Experts of a small language model: 11 layers.
Below are experts of layer 7 (counted from 0) of a mixture-of-experts language model. Rows are named router (the router's row for the expert), up (a neuron's input weights, with its number) and show model dimensions 0-223. Each number is 500 + 40 x the weight over its row's rms, rounded and kept within 0 to 999. Numbers have three digits each.
Before each expert's rows: "mostly gets" lists some tokens that are sent to it at least half of the time. This comes from a sample of Wikipedia text that the model never trained on.

# expert 24
mostly gets: " Class:", " Act", " A;", "|---|---|---|---|---|---|---|", "|---|---|---|---|---|---|", "|"
router:467474515490485483470521511558508506548457540502457520468537526513588493498586467519490434500466467478487511568587490553514507549479597510547537495463522506513528511506467504539526505526546557500441506556486534484478507491588496516543528556548471441441548473530504423542434492528494491535459513543475491523551423474494576551434577524543421492504378430523497541532480479477438464532508427475523536492498473489432555465526529528538447531547521490416513505540566540600564499562542440486431520547511522508493444461545513514492510533537499571479551558461505471472511514447461447458497458568523508511565501507533530496484520498524490494534452565440549517541509518505581541537484
up4:485512518444580517572541536502529479522483551440492494515497528471563483367466451554450506510495494491555567464517467513560450600465486498449503517488448524544544447510536462505527485459501362463523429500481462499501559536515513536572459516503531493475550483438501499541524513502436536546471463478511463492511529504518542451464486542508550461458439551504548510497505476575487525485559526515461461494506426445533571455572484445531507478430531495537563481517484487528504465442533556518525479501494485468476585410509603556483465511537487499517533492501503493538535541519440514512584545448563496505560469546476553491484530507473525488475500448496462420435523536516498497508401
up5:453544514561561491444511575548526478502469499497538444564471448478496492538538504487497503506458541521471503499470473526490446485471500454546567494477522396460501512461430463478508497478470519486606525499447483517575473453519507523518498548434499547511533456539549535519520485408540534584484415533522474498479499493512534495576481603516531502503484539499496481524454535512505487430539498517427461505576580431522441467559568435516444477537500478508583514526446454521510530522472459527426493565543414425488527477466483527471503473542468493465551546494462491460544509456506453516518536518506538554513547451507587544517516573561522487477566450510495526537449493465432499427534
up6:515509493502549453477488527544497485518557488594454491579498626516471469467507458526458541553502444507456493518520517475564483535560458555475471482519470476504540524565472431460441546559451527456502476503475496478511489438482520568395546518494465494598430528463520505544491399434544441570492527523557473480543484531530392502482480544473487548483583520479478503498461516487525522484496539530530498443485497433592583454523589512524513522492539518485471538503493544509409511494538484487524545469593533544446544511490450509502543449466546503455499526478552543446516490490467530490464574525489505503452502545501485481567497498434508536510472481516544423552501501500474512550550
up7:471490508494541493534510458436489534472522516498518469442453501527503450495409491501537473487436455454486463519483474465478436472467444479541398483510443459436448485518428538518524507570502519510511531529550470533428540506441541469485469429542560482483503531458454490542539515424534517489495494432470493461507492517499491483488526548477453477515516435574513581585533461476485586429471500545498447559562412424521425523479497472434457501503526567469456518474459468512487479512486538483539493434600480523460492471513496533466494571537487503511501565483541464494493510614411457478486553550466451483468494550458515469498516435473517451479469536480544451490471592486495477446436
up8:462620474599562504566496552465475521462542553505517540504458438467520522558437586536545553516550428488555484508438557521527458465450499571541432441478542441441484512466486491509498499455513472553485548467520482528561479550457507575525498444538461491496478510517423493506526418495463523452475425501485524439492566487509458449500466561446495507571500483467556523458522432515454485505509445436458439490509494516517493475541480529575610533521517473527490503481486525502430456454479532507480485441582499504479494498481475477525492522528505502465532579572503474574519482547541498477529534483518510514459451545473465576520510505526494548494564476554479512544510547419487491454448
up9:533515446473472505454542537489529535527488458513456494517518487556473516502451511522469575466536489514507500524507495471451457447416584482510435568439480499473518421508547366500497495562571442460545525435549473445552536516495489541549568428541553525544529482486452499565508445437493488497493582572470504497483561532552512529465502488535478572480507532530561453520544502549424491462535520470495479507563553527442490468464540469471476532525516457507509547514532524525457478560518493510470510505451469557480483530495492503528525460508525577474442544527476491517404445546503540526521520535501485515516506434496557514488490493451520595434459498541496528560545496475516487566647
up10:508477553544516471469507393486587495466528501487496507509531516502517468500539470502568476547577418541461541540482519430504515513431475555510416370480494504458461401425528490499435526445555516476546530523519491463458451527486565541571456479490513514476444527477514486470506465591517445496461495498460507466508532488451451508478499550489473547538479523544450550604458457508453513516609527526424441511443424486445455481549446471493473524510502485471488530492499523519444559525459486448518441558520527509463541555489490554485526409481475490520489541485545515537516471571556484489447541424504506488530524494506523432534523514531475472523495564511469514532560508447524490550513
up11:524554527500524503471539497443498473515516543579483500543494482491472502564528500490504461535455513505495547504493502492450446464453485626485496511513512471434503464495595512523541468503507530510546501540570448503450482419469476491468544531435464524567458480501521427445541476526527495450513520540503527470476543461530476505415498412487516468525489477419467499551472519494527483478471399470514486463410535561481461463488427491439576540432526552477482523471451520584512548609490511533513524526515465506479462481513509533582526530469510493530499456492545464546565499507557462556524485533416495447420472573553423452524522491475526579445510518478471553535429445526495492522542
up12:484437487501489528530430425521517483471549445582479442476492567489520542382543468548558541489586525525543482466506489503506495461492520445454489496413445536504476498569450459559480533463574533534477586468507492502503496428492543517507483482532553505453521544459546578519489495462440397483570521532524419433512475538461511506482516497494531498549502442520531508512445538450471495476372468557505484528501486545491509547506525441544527535539513599471491526416475495555483506465528561524496516478524488470486510500450482481465539548560546436530472530569607499508530489478534484517496494504496497478472495521475515475533497445543572512525472515471591460487492500528514479435573
up13:482511495503542493496540478465510471469458433480497533519471543591447461455482497543507458470531519505488507504473516497532547557491406486483465517512478448537475526481601468560453535484434449428571503529544475455461523453466469504476524483388470467579507460513557511525487452523564551559542601478553426569511501556523516484573509500489468506486509482544556545493443506508478474446507504516465456533519487466442512497451581496500483431514544516418506489551451468510494575473354483578558510575508457517494456585458504556457521495429481557452497482510482482506455504532515530547456494448462477462507463511429485497481536512479567502530513484517505497510456454506478453566507
up14:594514532460547557476382491535567531476457473493588488539510526469429545460461499513536525487468504482515451489487551497483491515504496487533517491472479479516552511516543438541484485525511475523443523551506498530614539476531579497454415517549538554480474543470476563475490520487509469501532489483529548468488568541490533501506487454467483488551501434503461397549569517529467586548435502469393510512581583469437506425561494433571569461493495467459486534567463539438515527477524459518537510450510483510496489508493506551466437508505480549526504514549469547529539555492430492563475493445458430509509478496471469541512496514551495446446490513492534573533467577493500467466482
up15:532487539481524526562479527526521469504523439471542391506524569505550537505397503497519493457448482457539515478460519570552465513488521463502503505484496527452513495503488487535536411493508548467528483483537542482562518476416468499511473500434484553555486514465412448468478524399517491556464524506526511532515504524507502481543429511500549556510503456497500467457565577562575542515557514474605540516521495455488544499519401492494519451505540527503508423533512504542463408586517479514490470436500435475372485452562545475442492476525476526512461468465466439523434506460495523506491448439478498534481539510483535533588439564544504488518497560535468506435498541523503445513497
up16:492499501468498543464428496528447551400503541519511454538540573474506524516448493457471473510520433519482531416468499463577512445468539534549473484381499512462510465419579509530549537470472543477476492499486540465490521503520553551479489450475490544506517535459361562433502558491470511528471523501453390444513571541510496506452502463481468534511485447571515545517578493569451494502493466481532487484513555496479532473501500541498496496466518570536520514453519527545456463463547453555463527442491497545528447485509460528488548448481511552551483526460512522564554452502458533509452432465443477522500521450468524450601512457461562420475473491503462454503453444501524512531545
up17:541503458521489531464502507520506525520470447488531467475536514566464485491488483505435511548522416434497554531494477508499484439514519582493513465487477499530488457590470476512511562488554523608457433515495511505504425518500456583586550552519465560474477465523511413463577558489545511492461507419530418498383477486500517531480494450460537446477479462537481472507555479482486499526532473541505475478513535429472499471537495468484553551528562507542451427508569495531504497519547555389534486492535504442498582454541435543439459503478512534505446531559493548556438491583524488470464475478542427512507566466497481482544471558506476467557498486508437437456467498518513506550499
up18:524533445481456503561502501533518565516511476485493532472499522439468484567505473536461531495441470574451506490416551482542493465535515484458493545517592536487498476344524473522467518389578447450515456490553543483569546515495528479501525559473526459523532575530471443510507518520432514479571562562509526551522528492518461482513481474511557548519514493540526452526473410522498471475471543471501484483442451565484493585552459546445553564532530557479494547501523429514494496528475468555526492540515566519488523456513520485509484491495499429529534491482535581537485524510523512527610543578471504446424421501544505519527547458457509503511540452493520527553534486536479486524563
up19:459457556505546523449516542434479552527505509492541475546521477516526497544473513509563412515483470445483504533586534476444491507523544557495508488433575446525465551562478489520456419502445500506431469523543551493470445446463491489510526485486497461552504480493452429439502515531515412496472514452530495472533518493455488511574480526509454553507473548466527517489472518431406513491606483519419527401535525482500406479462508513535536511467546565451532462470530586509549507436464507458452490525483507484498520588506460472506453440477471486465538543516534507455490407500525493493445409447485497519458519536516541526545469546481466504521542505516525500527503499489466452567627
up20:518497512507575520482541489520525506461482504538520488563483482531483530474457504557525445453532557425585522470549521527486522481501517483438426548487534506544547492514519503470448511557463517561515457451456506444476485410519498546440506476437518503493532543534554513539486486506535542523486477392575528479548524515462510547532500481531523567597456466508532522545484498508555518477504482494478518396542563486471526494520475473460455540426530462493534476485572538508542520461535513499447499485459468437521544497463563550451526558527517498587493549494588560461600523492497473483493610506528514522514450515478460559485446488513630504507502527494583540504495507510521549598549
up21:508497538505564523549503532459473545444479437578492493550463523561572554451523534483470444509504534430515519476546528537441515513555469556443522582443563468512537511550491491485545489484491402522528538365464463520492530458416473461511516466478457535532512544381487487458493480535487462485480452497466464534507497474524526458416491479489481460513479474525480501553483435490544506513541474485450428446445486409540526495495561547497480547563553487510539465468542498439509528525503525498490491469470438550516487434495466519474404527553504505529493514506478501503490570476501466494595536503551434523408454459540504475453475516420486453426485481559477509544450500496470517539527
up22:584473478518468527540461485456541531549473475412496514544475588488539451508453516539513488481473482558480490482547588522443428484405491417469492551564468535489504493524529484494520513506436535519481468420594444480466474495498458516555503423468538607564497485497510485576461526531455543542483476481563484434516526465507500463468468516480539429390549546512476509529543463524536486508521562509492509554445447508525452486476518428536454490444499431530547473546493486434458525501505541527452411500434468517471475517462470527464483536495404487534525492544489486449544494490470517470548499469407505493502514445463490474514442527536451501492571512496506481470412516507510436529490
up23:542467503494455521481520437419504556469471522512516509473554482570607476562590528528458472446484485527416573540527553501492509467436423484478531512372557477514460500530575471527472488512520464455552488438540502520552474394517437473564559474509530462461428501445533490500471479479515469462462542493488517475493529553478476541496498502516504509501478547515543491481547487480503479413485538463510493476544523464543467552540477504414490571425526555482540437479503540499485568506441526441453452586512513528426556561458457476455520441467447527449472460506470517472451515517491540510551561510493467524549459532464472531525547460508463577488506512532494468459519530509479475548529

# expert 5
mostly gets: "og", "hol", "ø", "sch", "ahl", " Bre"
router:457521470537535535527475542473574450536528555484490481498501555434531510463499546480521502478560481500488489505502505546551448432470480490535454492493518378491500565510510478488487449455504498512527459469577510485472502467529483527471467475524419532447482538557482533463485500457485447448496552410516502479508564484447468456542535548492417456483572518425530470483470490524423531631451510439550490430566512480555513550491536454496524485476501432517521574421490480525540523468453492485541476403452502501527531472527528564508535438526499488474530530467526537438526503574532464491485510422467471523549484472545460523485553542428473562562491431455441524482492458551452531542464
up4:498511521571484551491497512392548473537497508564424500544440509486454540498451512437488567485472519513541508524459474498550505485489511445596478466421466524415549517471472425519505482552567496517491595565478530515470461462520521505491516490592511461470493544548483497471506481510429494470473529494521557539501573527517541437502453456505468461559521535467410396511492492500508508497517494535557453429476530488466536517565524489398467579491499572491568570467502535512588514495483459533494542456500564534513467464544504534472516452482491463448434505503535511501487501516548551473512487449570469476546457483535571553483577467475520498484506462552501555517405522503524491477538
up5:470449510566516485439546480518518511450519456472417503529515540550483476553503536565476513467550460574479513492557488495558525474474504576438517472486427564448503467492514465487529486473486479510521497456443555511475519407562598502524545461522501549516512482523442489457473498428525537501572490563474515450488471526541505451466505473538484543547450520497514460443542449424540434437522467535576468522500525575442476478538512530469465507554525542600484449464480516504439550545477495471558438565537501558457431523531525512597510466522490425497466519408489502457577492525496470560465483530571558541453491504490491521456522457485553499526534463533449487559517489459488497515556
up6:481408404564552501549492474529494514480492523453456529541461504477485517534475504511477506503458412558495531505394485415521550489537465516493419457523527462457542535522482506516539503467514552530484522527514505482487561533589446519497458496532398508539507521465589571472545448541465567497528558457458510504549463541517534498467502560473475519523505501471440473507502538540517509571481471489531524493526483528502475454565476459617517443588508457461509456501530505505515481493613591475499490515488599560475458486479466515493495538504492458426477498517488468404516546497407501491424505486512529532525524542475418497521458539455566507486516523522488510491525469486427564513477
up7:510499566517513486457509534519528467511456562573476510480503556517510567479517495477537579535492514541490498532593594465517530526436517461444521432520464502565533483462575505502445498464507500467537526479531534516544482500577462521445495535430505429463485519457503519450478468487525503493416587487458523470484496567545541553477545519527468495470424456556499540454444506438446404445449518488502462467494528514463453511467502450469561531484528542530551501512418503447519489536505529531531538471434516508449506503450504457463510565462509431502499567514443538529619515506539425475532521477471488510498473493417392495533480459447485541569512537506513519500527532561421535516530
up8:457461461488502491552506484515566490528499472467506502462520526503544598538601492474475408521497523584456498470492523530507543463405447555520522425498501519524460508535538458523477493409542438500500503465505494491521471452505523484493491443486449483546493496445467444574457477455520520514489556585468539472489528457474457488548491418471463576456547469462537555515521499520488491515480464493497527445534488489490453528519555531533523483552506470481490572545462503570457484475445509505529528490558534483431488435425510561573550476488426505497471449606504431516562391490453566498539520581474533521533532450446495547541506469519519514512498527503490491538497605437446494532520
up9:504460509532496529543542541527485541477461506529546537520481502475431476440504575487460544548563468467533536516550516535487550535565457509558547488473396522465522472509527506518472508501557462450455512462519477437466553507431464541453501495411511442520432535500468467526544434561436485478596487493525472505528532460493480498474518436497490491533496513516478501498489517540443543491512513517428466508430448497528467523423414481416469528492515516450494528444570478538561509526510510492512500538472411463516514437556543505461539532550631575506461558523510567578470558496474472512499507578440530510446523538496472510468463427455466459538469483516542581505522516539521515433513
up10:508486440552557551488551544414507469511473503502452477552507478493466526478537507498570568505527512506485428449497455566482497538490501549513509481526543519489541507466534450509541503508537507543481519474468423495497568436491503528494474471474557500465540471502514517495397485548436516527561540517512447462572509449521494553435521502524445436518495474522547438413517506506490479518515459553528490418431463587531556447499518500465522504549506507484603552466466467676514486504497467521507457420554528444521506474467508571491546456569486524551480507486466473553493515488513508563483531488511547405438517465496567519467571543544475488495512442525474526471476543489500520568547
up11:450494510496551478501456465517471477537537473573539469486481500600450509547442498520510477525485589469526486420550521522458490520591420509477505449540555447545484525493533554562535447457486433509453488566524480519470440527515459507458463501567477477459457533540534514469479443509477468521496521479491497449536512536579416484470490515434493447510509539488477528524491473499424579449470515451545515521550540431509411472491444486530560509592511521469508535503448506506515541482575489493595485560521492463470452522506518474481444475447499395490513490495465523471441525504498567468545489448466588417537532495530532513477493505480530487561495598519563490522516599467477514503496
up12:520461408526512451473488501448464499439523501520551518470542474454513488551477505454521446481448537592424533536491495445484557506504538487509503537491526510480477508486467483605458458601519481482507446512511492548536546586516499468503479551457458500505544535520441471487520508583503514567516496447434526557515524508501492532502537577430508500431510515507442452436461478544461526467536498490494569561487547514535449491489581544517509499559505515514449457548482497451411500503544519520597501548452397487490475520479483541531497530509512587519515525454480484485506467473453533468545496566427466556504633461519469543539519450489540513516529476509498418607525498497502461526468
up13:537511500557551552483538490406413484534543514477446512525443484506508584537503459444379512534456433453509443515576513558445506481536503517540461468417551524542509465510516464495500517552414499481512470549506514557464540477497466617523472536509498550441463398518527526476562469487528526481535538463445475489517532504502467510509508506427491528560512522556577481509505523527460513582471559479525444530485474544525491504482512508499497501464531505569494388509463522522398424554593513507521512544442482533503474440453473487528521537512511504578519523569512550493485558541522510438540492466519458512455495497501497528515552578501501507475480504503493555429491472572509499503529
up14:531529531482441571522558473461531476469566538483418495460511501542547519506610590532512499533530533512506505446454518566449486460538499492495481486500508532559493528478578495499518454489439498529417509490567458482485449364432503482537465563419580494476534456376481526477497529436547547528457502504548450483549471556529463516551448491539537478514468464456552488531497537461475541506452453498480513438471458553528470472443499413459404476490516474540476513481475495492459485437548541462463474509498598441487440527476473468544453531553488511519438506517521524446493531518501511472463471394480499441473498491507508525484501505530444492533501447509463484535511541522531498547481
up15:494488499520515493455552448542497517513457468491500491452545539515509553508461517487454515459524460471505550487583536521416536507493454493440551521451383504467540465516452483518456457481561404507507492444454505545459435547432488503561499503445552527571462466508411514553546510488461524517565546491475630503521482532507499508473505456528447546471436454547513467535497457473475551476467441462544570562489476502519490436552517504488513520504493535547515486509521459518492545516512499445484477543490527480538415523467399519458440489500500563539507517525477512450480420605569534493430465543539574442516517487482434466447538516451562463547516539513463465488491491463500550459529
up16:521579392479514480590496491560458467465551496556525492511557524422491481509521438464473471539494485435526500509513590514503506523458509560434513504537555519454531463463497461511498499503479535503501594546461411461436460523475481533521534439510504529492483490551466550504445486470522460497540519413551473527518499577523462490528479510510504535423496531471479440548508507576477497531541530553494504464464528476527513486510491533487455524369505491470510539525544452592515465472448486583477449490485540496476501488468478561584512423557570556451484495536505521517481417454511424555527529437502503522511490528471521411540525496566510507536474551542479519474510496481502545390498
up17:486517491511577451497477509435575530496570499476496443500493586553524508453475397521461474617488476477571520505492568543477513472466499456515528447464441483513571445529547519480525463481453469459522525495501550499513496550437487545555515531530427509475437514464502429450438490503515540507491566498462452417489506489536492497506479482530565495544490524509487439483504521521478480557456523519495479546489452514498417519483507477489480545501542434506548498447456502474525381543516459503607500522523504531490433442523515541566532528480535460507523490584442501533623464469457547551528409478522449466513486519535567521517475512514518531462487452489485503465442562498575523465539
up18:609517439499475515481556580464384488507496473569557471588455442398518472512401501522455533573564450453567538486539437518523523495431499473558535551440482536503520498536500492498549523482434431471509485529520489539549574498537478517584530477557515530540534545445485512481471509520432526472503508454556433423428536507518578475518452475480547483588495511504496495498417507486511475533446493457470460496500552522508531499453472468529557489481517521460533535497533505516570550499472510509497526469480546513537465494450516554515550556505478542447426469571536477521462542523538583560464497504470477501502470497509471515500509455496453540406462496552535522528506482493522506521506
up19:564508505491519501496491494524588501415565437525460529488463545463537534492554513527514480485526543553484530472522463476460490540474481489432524454494535490496528441467566549454435476517477495566520560524502519404435541503559552448458546596517469487421508509542485564525486435527524485498474526528457428469479502508501478538510479534513481496435489546498470544548541438528489577549513542460480403497466424533509508505459439498424526592447502616558413452562501512483567461492486491470488504485542470452538461437459488516452470496464502506521445574540572522494454483496546491535542437497490407461483446520528601540505533538515504516497483481488491521504495500484492489453528
up20:526506488516558468534449508475527473520493501489404469575478501435528556486576575560532421555512533579445551499508561494488501544389459527543596486469560501534559524460508476528545446544483495537579491466501495548488463498485536521495550514546577483503521482505475502472457477572496494497501508545399541452484506528502404551544482559479484581437471428516547505538550462508510491437416497537520476439535437493464531442474510481497480421444496462513461476495486502489505532525503516513493509553533563491432488513449531534520486502484490461515450463497543552530506473535527502473561569507494461566531459462495580555477533459475478487590492494524483535522483528465484453564575
up21:507508521548553514511554500525458489507498499434419440438556488461493542461490520488527499501446489418488561560558482436566502555424475502503507489465549447533461536488512498539463400544476485486411510473490514480503453470477576528479494500486506497444517517508499444539580486474538522534511534475424514498448538516479522487508463486469529504544539540496496468487456513432528502446459431508556475527435526473543574508468547482559499500451502448577545552415532472508507486555568526442429455439567489524502486507493482610430489498563602548527479503513501476510564488494490469541519466508472507467525496504519581578465596559481476535458545482532431498455550550534534496493525
up22:519473482478461518546560524431553485533495496478564570448479496473493582514503534412513472491487506509504520534558443415493482431528497512542455513380532517528476486483475539494469440509527475491428442514531528502529474504488464471465468454528558533538519511466498509465570463490462574489563472538539480448500454562477526489515505458490503542533499618522441437471489525466470522547503496490586455459453517513560542437537484494559559464469512490486515477516542528476483505548421488513560513471564540498486527473455463449459534542534532451542524539470497512601461478638469523528397531480513468549497450505518569560484526473534555514558491478531509562534530500501517520556440
up23:477521491463500511521526503550416500529452444521473535465523515469509514496544530531535498476412497544526497511452515527500558489569499527487466523536516447557562470486486490441503551541518487474536555508474452444540479506535514537423533499516448552465471558509544556537535493507494516481561506440497424478556478505542480609485462535496448471442464533483549507509516504475524555519500507522520473464446552576504485497401444536546418491514501552394443583484480531539554520429532535526524464525480496518481471455492599446493476479542532467471528531586477481495500469500576432544487520470496533579498563607468532568561520550541480477465517535532500513508484459444451578476571

# expert 0
mostly gets: " had", " has", " have", " been", " are", " st"
router:552471514544462461496457505433516546541523575474518533496543579464439484483364508502505535520479468452592471447506503540547512486545467491509540449432506515512463462426533463445471527493536513461508488496554502465448521449535528401474515586503481492574526493535530454547566453451538496575568483446495489484467514571535486509461440525461536447509425505459511424520493564494433489458522466541471455455500489527482503438543497541561507512507482459445484497497513516570421525484596508456499505496479390556538494506495501460455475504437473487540467528483492506596523540494508513498479428512542430515555572488448463474502491493485525540466536491457473520547475513491463459443492
up0:555462492523496557485595524527487522464504431497504470478502531529538516493545445478471549458510491531465536452517472497547475432497475524523485516490561518547429442487464484468490543574563531433560454491489507503488451463493483514516500513518601515457505436500404478487529497534524394456511476447533538500517509515458517452491451468502486546453484516440460474557559441519540500550542552451503436483595502554513567537477496508492465469450494575447462530397525557477518435425513532565536494502468486516526533515441524502460539495505557575530506585573567574478556457464478490530499518506460463544495446558514441455525527470494481418504574528484498525486462517441488517472560
up1:489497426538481504587593512465484528476549457464479543479528468502505454497559442469538499555475522528549512493529540506448458474447481486569409513500477501516506505487436498505521453512471398412461491557571458478474529488468409486500555517520482482477450539517501474528468438520511546506430482523491441492540444552541462510508428444531546472497499596477498537504492506454576515429539453461532503503432484505476559457578521521526529493484498570607554493542528512469514494449486498504577484585557487514489471517457464524500455574471577483456519554496536477473487476540478511515536500488502452473509519484496442533500581533379481569582496499485567502525481452474488510487483
up2:522518471468498531544543476463493567477520492570450509527486423546501562487478504485417485525526503484401485498460533507491519476448515500469487510435482449453511456512413501512541536433540422500460495546478525532500408538500453520463531508453503421447574524488496486500552471567457520468436496528517520453504453443523430486468440523533517466505478506489476528449490474533513466416501519436525452485485478483490472459619466527571459511461498551523563582471497487434453492484496533495506530525496589517471595532503474516458518508577480502470537518570557493531509530520475462481507501524546489510563481477603480469536477558544495546530437503481566499433519403406531554502484
up3:523484473461519518487478507488516519512458484521445484510393470513492507513488559523477472443513463484510491452455556482421542518469521559525475566473455420561445437498514425600504553488492483570510466460441585554443507555466512499615484546505488456489508450492467490472503508521510417527449539457486527480463468466529549511540475500550454522523494525501480485484488493497591536555481471487431478524557448515502461484487441469481512499506503427464465442454430469596492498525486489504562552454553490531454507488485497525518560501479522508452557524629465519481482441425493558507505544419511476479495476456446494498538442535510553427433514501499459528444494521423567538484457
up4:529491501491459470452515497492486454487505514521493401461467487451569536517509499472458505506527473518487531456548517560470539535575502511450527439467449506494521487475512405559514389477562499528501537481527534440501546530501519510546504522526535598520502523429448517501483439500512453460405482509544528466584458418490537507552475519469530538526488476537445430575553505528614570495463462525570490440522519455531484482536538494529501558541495492476508521432555444475490513442519520460635542469477468554476535466518531455529517468543579462453473552551497464493501427450472466524517497428507563465490505529489489471570515482520553444524479490506563481549539492502555468501510
up5:446427517535547545473519455447477529503552503504464408519497525619522494482444480530478459517555656484526484528556464518555473541546486511450515426465520544499566473485507529548564490571476434576456646547502480550561517466479447565486477506531567497469555552418491544489553440516490521549559462511498472509511535517448465471477541519515475526562455495509460526540517496518509481512478504457530390505468565531486497500510559477551429481496522493446494542499535469515579460416514483520486500464446496535522485481491508545498413434538550488464471548542520493508477503498448507483468493514495478543532436555501473483513505478489533536512474496509526479486519514486426525474465
up6:477528474552488487460513495543535509454451450526494510487452476537504483410470551460460488463496431533492480441474470541504486533532568514505549460458455483532445522486434439519589532555465487522494503510518494512485519515510483461479464528510538537511546493508513500497482593395470576470349548441518469524531504481572466413473545489560436495560518430448442491519550467567536511510503473421481538585548402489521544534528558500501424531459515466499522597522514533505480489556484467510554488561497560481497485508547461520547523457540446543479536486504503469488499524552568419545523520537551486428451523508476522529479491542472545491515491494513501542521516467488493525603511
up7:415500537488495538518534501509447528464491506605517486419475483466557499495541508565485491494459467503488505477587553512496529508531465481564418461477493516494547483410563551459501495504476489555494521504550417496531545497486482541539569465486480441422474513581421533514508485524522453486435503429561464481476528537511541490517523414540385484419488491524466517566522492502493493532504496525437476501505482559455557520531484456541534453396504533560523508459462558481573576451502439504512469503489519499507547481504455512506556587517486497541485529516594531506548468495452465442463483506490515485470498535498497494573545552527567506519488505512505422449430452426449463502512
up8:474415565482467493496497529521481558509577466539509427566545519566488549480498508518507435535539547495447507498480528469479422438477501445471459526566467477510549519534477530471542425512515499546473567503534477511456516453544436513493455482534517557412475590506495513498553490439488424488464508538493496577496500523427515495461475492528521491530540474540476513488517492457540541516443506441465438430518499477527503533499468502479449478496531555564530552467568434502486569517491561505538556435471517429463516456538484503591500530570554441502464506521543485479405478503504481481461511436534513475423418549459490521523508516520464514490413493506496496463491629445508540446447
up9:497446474566457493487506483474459506460475528491548454484446504451526538510499483509481534557553428501468526498547574492518494580525427508508517436442473437540522521541461396518480466446497523449508520467507529422509472523517522518543528506454563457499414553493528500559516545461486497487482489496584508435442535490499468452515467554490510517541493428534481472548485505502488570520517498503497523459504465476506452531557545458585562467535515502469551490453509495544502502487504572488589514521596464490420557431505552500526510556567566493519475530602432611493515487481411423538603462461505555492550528517500505525561477505534507441539501476475534525505509471530509460462493
up10:491505509484477517526481480504527504457509404534481513519464537576494524513458515502490411578436514531525510417510502539506421549460473490455441452532459445454563450573525511544502540500495512481524519568425504522487489507572442524491456477560519490574499496485441498501553515566476486528454512512475591437479534528495455498495437525485489490465548463543576459497478527563486574565457481549518415456552539478501463492525528498405522481552503498570453502457540554533501504500466617503464469493485537509510470565427448528510516458482451483493424516462466528538456521543552467566472492461470532532529433539482462494447516539521518463537456510434521584455450505514546555472538
up11:491450527561519478523515538528508522460488548403442440501492434548521534477510528423441470453386481537475443485529508466539521522545561465498538556525548491497474529515496476522433457488443458511475530491534471462528498521509492538388455456453524532436399545515496481539448466504530471488517488505494438519542434498469516469482512534533493471524435463443508463510531517512541545526459471483469543571515498519459544479453538470553411511481506550590509576476477486574526552525481485457461504479526477501530521481503539459472546458458529456456521486487588558526460509504381505495526465451522465449527490524520550507536487413466484540498466547480461525460569532403555478560554
up12:475485480514528498547584496543407488509513471592509539478527439589523514444481459472470447529550471443481519465490520505549462511509569476488428556501461487445485441506484523512456475574558512504504453484586446530477481465454417497483538554537533522428569469479569552483489448529556477505476611514519475505527505491512458475507419481503522481516567439526492449424547492468509490456524566467552498517556475484449492502552521517508492438554492535531515502457539498443491475441564474478449512547489442548558508471460533530566527517564574459526517480482537471493547498552513464545468530477530460459409471484494441545470451527508521468419518555552500480479431451476472497529439
up13:473475436483587517444478471512553476509422496480511453447548513441499508475519430551493506525512512497497504498513522473493478471563520534504506474452483529472574476487517467479539511444507511433450485549534506571521485463491541508509457604510499514468469481460384518496463515470482445548516546501467520538508492504515506531599534539443518554516524476644480529591532531608568483436498458472523517460467528553515544490478517438500489522527523498516435451515516523550543487513499437543535519531483487506468477490502479522531524455467494546473483503583552522493528451574473447550422557478425464522486472523530533557622498574489473488532502485449509538437536600482555488514506
up14:443467419513563494527582530489511506426523456517509448494473478528647559514598479517469469491495512530468599448518454514492449516489463498503449515531509523475508507504497440550537493478487458508539544476480511508534494479498447534499475504520529492451435491460406484504446504523467501516490552484573508505505476523508460486585512518526463520496492480467446554459545470516514525500475456459558483480465512506455523521539534427447402509452569529553531561466481534532539443425508454492599523541508555505490512401460469550527470529563538525455513563500539488496509481482474575523535551446398500486448454606475516555551558542542551515516524506480500510493521507452562511524533
up15:487496480477519485537582450507518526465545504472466515537570457484557475559613480566507545456505539464460537486516555505436532506496486488471485451458474504446440496487550546541571470519434408473554579484554486460535524555478473527520502518611513514484518532485482526502447516532489527473534481515488525448512494499505520515491519473526483462533399498524514525499514499541477514501548463535542536466496537492517527452432446442537430493374475501525515563423463482502507481513477475474564491544610485476497566478494475507545506564474449475528513485499561578545525513487421568568518520491522479554489481479569506492563538535551513477470530495525431442459491416480479531571591
up16:501489524435512506484480584526510520505480488503529380532570477500517514548498545512427423504511522545485545507500508520502450567515557536556423449485507535501502512566500492535533477568470438482408491429587532443555503463490449479512439555536506495467502447480492459441514530463452461545445545526476541552545498550491551508502527488453541491526449461490534443515539487519521567582486473414591482501496492459505500490492460497537489499410529501495536525501547481548501481471518511538503571470495458482410549481519538482543435568498491416479544480500497462478435438481522572504541493420511497536444490536493506601487537544507532488555464561525439452509482578444531488499486
up17:460421517493483508411529513490518513544580452539495486507520487600513494474533469449469467555547563530473561500520516479508463522506461448453512578567542450483486495524533543486515476579512502485471547482541446465489533436495512508559552511540576606512464537502444471504499456519525420450432474509452506491593439500504544465465484418580492529497470539495486542498509526514488543488475461441443481482558504510462528497488502509498526490443513591495562611434477462525530554453443477443513539523461499477506445486544485489503509528456467487475553494504585494559461556537510546513518516463486475444461523542497495483468543454493474585518526512599511476448540592464509532532561
up18:488519485541526555477517563562526469487519429494544512511535475475470503505460493504554555575558483528512505545450507536480519571488569472499512475498465454443466507558497447522458438522514471514500536493507435448479545530481558482463452467478462505470588541478467511537509492479489515417451509471588451536490561492543503511449466506512440538576509492482476505496523516531469494554464552510459473521519506541436508481501480527506533533485527552525464484482550478550496440646506440469530449517525567505497497458493500507508477431537505514495476511492531487467546459568435424550410497542476471466513449486556533570546476559536610424469485582548502504518546520468526624588498
up19:434474520564522533603509566508459458533476462504491477492543476527461501463485463540441503537535560504471477575487479452503503510551487491385431537509542506502464520476552451528467507458484405413512512516439477457484475524468495489430476523461518498476484517422511566540538506510508560466529492511513490569576531481460559531507524533484437485538561445509425510454515517546514434533437472512484569465539539536534498478509569462458414531533523562517471450399490527546559485589489444478545468484517479505459520532496531538456568475531495475553546471530481529487445516526507495501409489519492475602509421514472563526566477535473564522472459465453517506505535523514505543467456